config.toml
n_layer = 10
experts_per_token = 1
moe_layers = [1, 3, 5, 7, 9]
balance_loss = 0.0043
balance_bias = false
n_kv_head = 1
rope_fraction = 1.0
tie_embeddings = false
init = "uniform"
init_std_qkv = 0.015
init_std_o = 0.00335
weight_decay = 0.23
lr_head = 0.00313
final_lr_fraction = 0.0
seq_len = 1024
Below are experts of layer 3 (counted from 0) of a mixture-of-experts language model. Rows are named router (the router's row for the expert), gate (a neuron's input weights, with its number), up (a neuron's input weights, with its number), down (a neuron's output weights, with its number) and show model dimensions 280-335. Each number is 500 + 25 x the weight over its row's rms, rounded and kept within 0 to 999. Numbers have three digits each.
Before each expert's rows: "mostly gets" lists some tokens that are sent to it at least half of the time; "comes before" lists some tokens at least twice as common just after its tokens as in all text. This comes from a sample of Wikipedia text that the model never trained on. Tokens count by the router's weight.

# expert 0
mostly gets: ";", ");", "N ", "″", "• ", "и"
comes before: "- ", "\n", "°", "′", "″", "200"
router:485475541492490514518532463518500480479558507444534434499519508506503481493443549541501481486509473519498481523537521515483483474521494507528527489494478484480474523499
gate0:507466534486464473508530510514504529503482483514490508507519530502482485467482482557510487510549481478516505480469507496480477524514512465511485522506480513523508509511
up0:499492551500539516486474457527512467494521537511472513464488496505469512504561509557587495521463524486501526492494512492536512461521531458503493535496551510524488515545
down0:526492550494484490475520499502478518541500524510521527505457519488429512514494533527549519496461531503481528512494511516498520475504527487476472478479487486518522534506
gate1:511496489509513485481516496542485512467528494532528500510478458510506532468510449472525515527525503472480447519517486510510471509467511532484491460520475547456518503517
up1:527518486547505522527529480488489501486522488464522479503513510472448520527457478528522521509503488479484459542511513510495464529505494542502496516499532514450462514514
down1:484529489526514529521480482496512487431519501526474502537477510521506572510476481519476537459485533512495485546476496535501504496510503549501538536475469523463483498535
gate2:478470483526524449453512450514495542459491459472523536489484466470551517491501505517511453547458486513509523487487524510511506484522504508522516522495503485517457520518
up2:511454450485493478513470570485486497519481509514491490490490507500517528490501467505527557530484486474501476477530460494492503526539521490538504518470488494512499474518
down2:501527496552493475465488526483547480461540490490552491510500472499511510505469505431473495494510509468564488475466489458521506540505521485553523489501535527528514484495
gate3:541530506517487543505534528506534486495470491525522491478532475532456520480539521559527472500469511524451536439520527461486505459514496476488493485540502493490502511501
up3:504436469472457431488470496548514521503521510450535515509489480523533481496487473503532522466494541521488481483515485540467505483480549476462517525450485507476487482566
down3:454517474473489479496487506513500501505508480454552483412519497507517527494532515505492506510508517478453536531499475512482513501465498462486557485487544486476485473520
gate4:517513500501508525510486512491486469521500506497532564483494530511503453538509506474501482553459502510474544460499486503498528486501505472491532522483497470486513475535
up4:540486498488486484563514466493498506550484498439473487485506478493532528492528488517433478483498502475502545480488488489482519501541457492510487500483522537504480493535
down4:476503468490531482519493465461468507496516469494533493452463501513490472533497512480495482534514548485509493500537503514472486485542512483499518509518513507500532499453
gate5:501516476476491500521507473480510522501535507481513530483493499525537524481497508495536517488490553508474518503526490499495505484519470549508525488500469481475506532491
up5:517524494518455535504477489518492535486522481493502492510554520448523537458494496515493483504501467497503471529550498513480482507504459551553485497520502513513502469459
down5:502462525473497499544505466497461462510515543467488507492476506514520482523438506522462528498461491486502508500515519502531522486489525500530526522476464497499468510487
gate6:531485508503529510493493505505488487484491469541493517506521455470483528431524501512538481534498495507464526511466519481533511470501491467513509478491487512539544507470
up6:493517477509501520519471513526532517482465545506477490498515506472497566560507495490463473490547499500469505491527481476512536533467467515500480508477509486510515505494
down6:505440505512515497508487453480498465495497495533490474543495475559526493440440476490499523483472513512490516468523462454500503503458538487553488483449482494496499541516
gate7:491497479480524487487494470478496467469501501449517506484520496485477523513534501500509470463507499446490505508467512488493509488499480458505535551489524493564502509524
up7:505473526510502540552501495495524547497523513511480478521445489499532494475516497501520502530524488484525420512479520513486488516502519539472485480546496435499504534479
down7:471481489523472498527508532499549460512516494537465481517495473503498504468525488467487506460462472489495514530492474514488496500454533495533468455493494507495455482555
gate8:511496514443507468502521535485477546526468494550512522494496505492511534499480461509531521488498487452443480492474502524511500489516524509487502471477539491514519502464
up8:496491474522491510501476483449492530524477494540487484487518507528477492538456524497520450504493497530492484491475495495483472505550456503547480540522496492482521530473
down8:480478517489527536510561495504480513521473488478488472436504510467487456472518510522507501488502503494524503511520533473477512481493480484513528469492512494525531499486
gate9:485497531495482497454493530468493532482505494579481479532513503503476459498463504492511495485513514490505520478480516455533489486514445456517472517479479485508516513524
up9:501506517488515530522473515589462511494467484473466510522478475515557504506474539484534443509462514525460510520542498522504514490504534475484528513491496496473510501478
down9:513503529537493514480514478544518504489513509466534494502512538487503511529523487488532506492524454502511507491477516484471527507463515485510515500519534504472538458560
gate10:490498489494515494506478503529495508516500469502508498510476430493497528450487520512526519496546512467522544491488501498473465518496543526550490531462454479526512490545
up10:506521478494517514427493498471535511505486494537487498501482496528523524465497489517454474484504512507452493495431479500495484538518441533547513544486492491536500514476
down10:495487506503470478533541555479470526498507493513511529517488489517446513489494512466494515511485511506477462502513534486552547499530528529462487485531477503491535514486

# expert 10
mostly gets: "\".", "campaign ", "cases ", ").", "success ", ".\""
comes before: "\n\n", ", ", "of ", "he ", "and ", "was "
router:513491485464490531501503493508454538557528486475466489528533479508480510472485489541520480483503474552521530480466513454484492484461490466536447523467484491457504502501
gate0:530533535509506489503458513481464486536486516488494512437508500500519516489469491526499513477477463513489508459501507530481524510514530533499489526519454494529493445461
up0:487496460479515483504540483495529497485481511540481502511504500511503517546477512531493493477513480485506520512492533520499526482533523482489461511462511462521536499517
down0:504530487528493494491531451480494517481483510473487547517446446498497460486456472502449508487471509479563509482513524496497490529504509520496471504514513515495540475526
gate1:451500484502481510482497493496521480479546491501523554500513472465499478518505492499491535478547502458446542490491498508491500541465441505530500547508481487503502508500
up1:473505464535532495503468539515490502490512492483529491478499476496550554489482474487480550513574502524490476499490478501498457501482491505514518521497451473487464508528
down1:501498455476558526532496476487524495529521474516476513511472502518445499531505476500543526522549517527460474547520499515430477534558496506479485524486485504526521493470
gate2:523490509490502538476487509507522496474478515502513499498507489543524496453475438507499464530524517505505526475474513497472536511528480521463489466521500485491481519536
up2:502532538490470495468441529480506492491513532485530489482492489537536491500490492515475510508509486483501515486461518474513493547507494485501463505513467496504497514502
down2:498465512524510524540523493480515561485498525485523477474489479502491543488470529471524527491483470495505468516483511509518505555530500496481493512515460512479500507459
gate3:497478528494470495504483448486521497505568497496537492468500512496469494481509513475522530509504517507495493528498536513456450461466483480519472506473499505525515481466
up3:484531468472533493511481548459500476497447544467458518492438481514532491512504459512476481526511519506493493471508523486534526517512520516451524495540523478470485481495
down3:515518533471459538565544551444504520440509519530512509463516539528518421485483478489490550479492502487522505517519553509516486511503530543490520480507488500506540510517
gate4:503504483549485451494500514511529471501511492483531472526508501511501489485516513559511494511506491444480540522536540511522533551497529486509459450504515489524480461488
up4:514481534453517514507517491447482528448492470536472494462517542487479502480471499499483507513513527529465474490462474461490500509500460498509541500495549511516503536488
down4:550487480460458499539486572536497511527542521509496474489502511472464513443505458480522528549485508480469514505507466437467480467482474498523474470475450479535503528479
gate5:498497497505507508475529501502506512489464541535529490516505501511497488506514513530512506493525499470528500497545493522534461498530454528513525497516517475487470531491
up5:455499495538539517527501469546527508515507492453499526520462504506498488517530519488462537512535494486498523540491513521469549484517489453449471477499523542495498496474
down5:494483500484518529441482509548487441502490541511509495532469520551484516478488502525507513497518489467483493527497509485526508490520509502517522521466532462526486505501
gate6:493552504482494474525481451483502476527510475500516511503512499485527460500472522489435458512485509494482538521515539488499508478498496477512479506480561487505507484510
up6:484502504486474526475462473473498485480526492509537494527471503465477492505516490533491507470504497550490467485517554490526479496472474505466494471435494514492514496539
down6:493490512512507450493437475497476453515499493497568473510511488531479484500461468495542506511511502467503530467480521483518470535521497512498513502504505491492473495476
gate7:474458486482490488493524474510469512510482492498481483513500482493503485454509484495506464479519509539505480480499503499506478500474541481580505497498519538495498505502
up7:486491538506488462487519466451465468496508508533530557463490503461480539504506522542465505500515484507506507441471480526528510468493449485494414503503530511506493492529
down7:474490498483503487495457474473496498529511506519547540498509515529497511514505457510444521506547507488487512465468515511498502490472489430476460490533501499522494502507
gate8:477510473502528458471475493515488505520500525496552502525487498527474498502520530476473514542509525525559484469503495526487540477463512527496499512499510504497538507478
up8:489503504442513497469528486534478534459515518463527462448484530558468497515453483476496534554520479527530519453509475496489534497486509531486493522535492484438507497510
down8:535450523529487463514541522516451542492486476510500471508495507540457555518477466525486507553474497498517538538495505513513475554524516524512434475478476504479492494472
gate9:498487514538501458484507507454487513527485476529517525537506471502538503496519495494538517461491472492554543463457527480493506490502496535503518472481479501502476563535
up9:517528461490499568483458480516536519494483531483475478476541504503468521508523511499470480529515502497474496551525487497474463514475487462525483514516537501532517477476
down9:506516486498518508453512510479490505490496465514455527515522536486490479497554528462447516471497492460505528482520491490498501532556503489541462510503474540508475460545
gate10:542517501496488514484568507508512493529528471512523513489505514473459501502516478574516462510513515447463510497486471492479454498469489537511484478523489499490507510475
up10:530503487539497526508537494510501559481469472495527508515529518503474515514538496510469483486479496467494516469503497495488455469532510503460494463483509525522499471478
down10:510436515480509474505549512483477451480507456489515481554482491534524492501517510500460507450480432492500492515524510503553520483475556445473513520481511475479496507514

# expert 14
mostly gets: "|---|---|---|---|---|", "\n\n", "Conservative ", "soci", "Majority ", "portr"
comes before: "==", "== ", "===", "The ", "In ", "=== "
router:511529495472492558525529506527522506502473495480534504514497525506483468516482481583536487511554528503492525488505525537527478495457524498516456545467503523501508461522
gate0:532511534517557489507488467491543486517489513562497497516455507472513525499496540475457549480510490484529525510520517496529510500520477512511522493482471490493509520563
up0:473468461474496463552536507531470497528491489430507489485479503513489494501494491489525486491479495519461517490470540470464472465494567524463493480472539477507484499466
down0:523495542514486473462492527529518523470489503484529484533483454505498489503515514510506524520474486489521478487501502510478524513495485529479496487527448469489509510495
gate1:479538473517513452509512484525505487478475516472493510499457490564527503451487459497530525476458506523507490490543472496475530470496467489510493500508533514476480458531
up1:485474531514494497471491520484467522519503489541500507526521503509468493568507545501495490527524472495510487501472495509519479531538538492430509491485493462520521545499
down1:518495495533477519476495499516496516472534496514451470502494471505503505504504495503481528514506478491510483458492503468503515508501510515481508492490486491484504487517
gate2:534514558441476537507500502529503526505509485529496480519513485465515501469475509493474520504460473496487463495490465524511570501500509534476502468525459518519518478478
up2:521476491480475505496516472524522510477491485539520494529527534493520498515490446480504566487575517520514507495505469519537512570454542511540539485520519490511523511512
down2:513498491460475483508523480539525483522491462475545497479487490501511501494476479474506509460492515519503496527480465470479517510467511520489484482494541530516508540543
gate3:457505530461534529518465485461537512541502523551486488510490521501544475480541516475472524540482483536496506518535479485498486537482492501524521513486500492473485509523
up3:515499474480476527552499483461509509516486545501505532504508506523477494528562470514493521547505505494496482494497477489493455491429464515523491509542565474492524509440
down3:528532525537529516510539487511592526455479494491473525522526464529474494480533473485493493494488492479486493494578526526485523508523510504486475507482488488511492494507
gate4:460475497484506534445460517493491515500502516440490524462480487508530496486485511548500493472509496506502490493510515477514516497484474513545493517521521478470487478478
up4:487520482530466448476508496497514508506481473551509499520456505507494495522486487453552510556483504501489480534528542539544545557483550477466449494501515464515507518532
down4:526501504515527494500478513532479454534495466503545475487511493502507531465474497457524499467489499494507506493539516523490502495476488523535529509513538504463471487516
gate5:525488478466493524502446480472463517513497520460506496520500511499469510531561497497477483522538516509517504492555543510499489503486472527495485512507472517500494466507
up5:516440515483526444548514532478494531475517525481520524511500502512491502490484511485498499500491494469536479498479384512479498483550496492541535503492495478480491506530
down5:474502486514466505528481489484514524486495466506435491477495468440491495452516511461513475465505522562495512487498500527467525456472494478486529467444546470459507439506
gate6:487497478508469528490506509539547507525485522524480478501456502489484545509509522538518532499511499476496541483491536464531480530538491474521507501520560492506493501477
up6:516517487482476537473483514497499515486475496525488488570503510517516502485456479504483443459494501505549483495472564509472519501498515465478494491494506536527499487449
down6:495470479492495520498497488465466506517543470507483535532453502475544519502469460489463491506479501513506497483506477523526518498546444495476500506518561506475489536533
gate7:521492513498547487498486465459511489513474551519504499528526505491457509506470504504561515517468489509523478466552498510510519536500506453538476498515526497513499537508
up7:504451502504466525469538495479500518484507504530522514500489479466486491508511523544500434465475526495473515487466459517470494498526489511467537486484525490517497487513
down7:530506493509503478472468483511487523507485436528454515501489549513507531462498509478459543490470542511505487508507503454495511470471528469503521471471505483484508491513
gate8:484536498495468503499480509504502537480488517491517511504526505555462517441481488518491462484469504496513498490489495444513529497493444493520508487516541525479480466491
up8:517538490521550473469513421488505484473467515477506469492519518495477502552496501509482510547550508521498495504500522525448489524513519545497525494531450525493542554563
down8:521534475524517522504538518517509517478508485522474484479534480551513504530489499536515507500548476494554502468516520499517497556505552512492475501469507507451519524505
gate9:485512493491478506464506533489493514483534483476501486489460490496505513523510478493514526507508521510487475519556483528526534520470548498470476482507515509510492521500
up9:491513539476501490446513489518518505485532469534503489506479468483543479543560496465475508480454479470466490522485483515532473563537522484531486488461487512485487549513
down9:493513498555508487519485490478518520480462510545488476475475535484480475513540534518523483516499546548464469476497509492506483508493494491461468532436439504496511442478
gate10:456531508503487516536500505509509515504512523437467502517507470528500515485500516506480443482494452543533502525480500542498453479520473525559480505499490513457489489504
up10:473509498512485521490494491482529457516494484499468526530508500475479449490525525519531479467461508476501494519486567505478507510511498516489478504515490515511484538456
down10:459501498522482515506466495456510482521533493488479443511463520521520486527475485495463484512515475488536513483526474503498513538502441457487497519493467507488537487499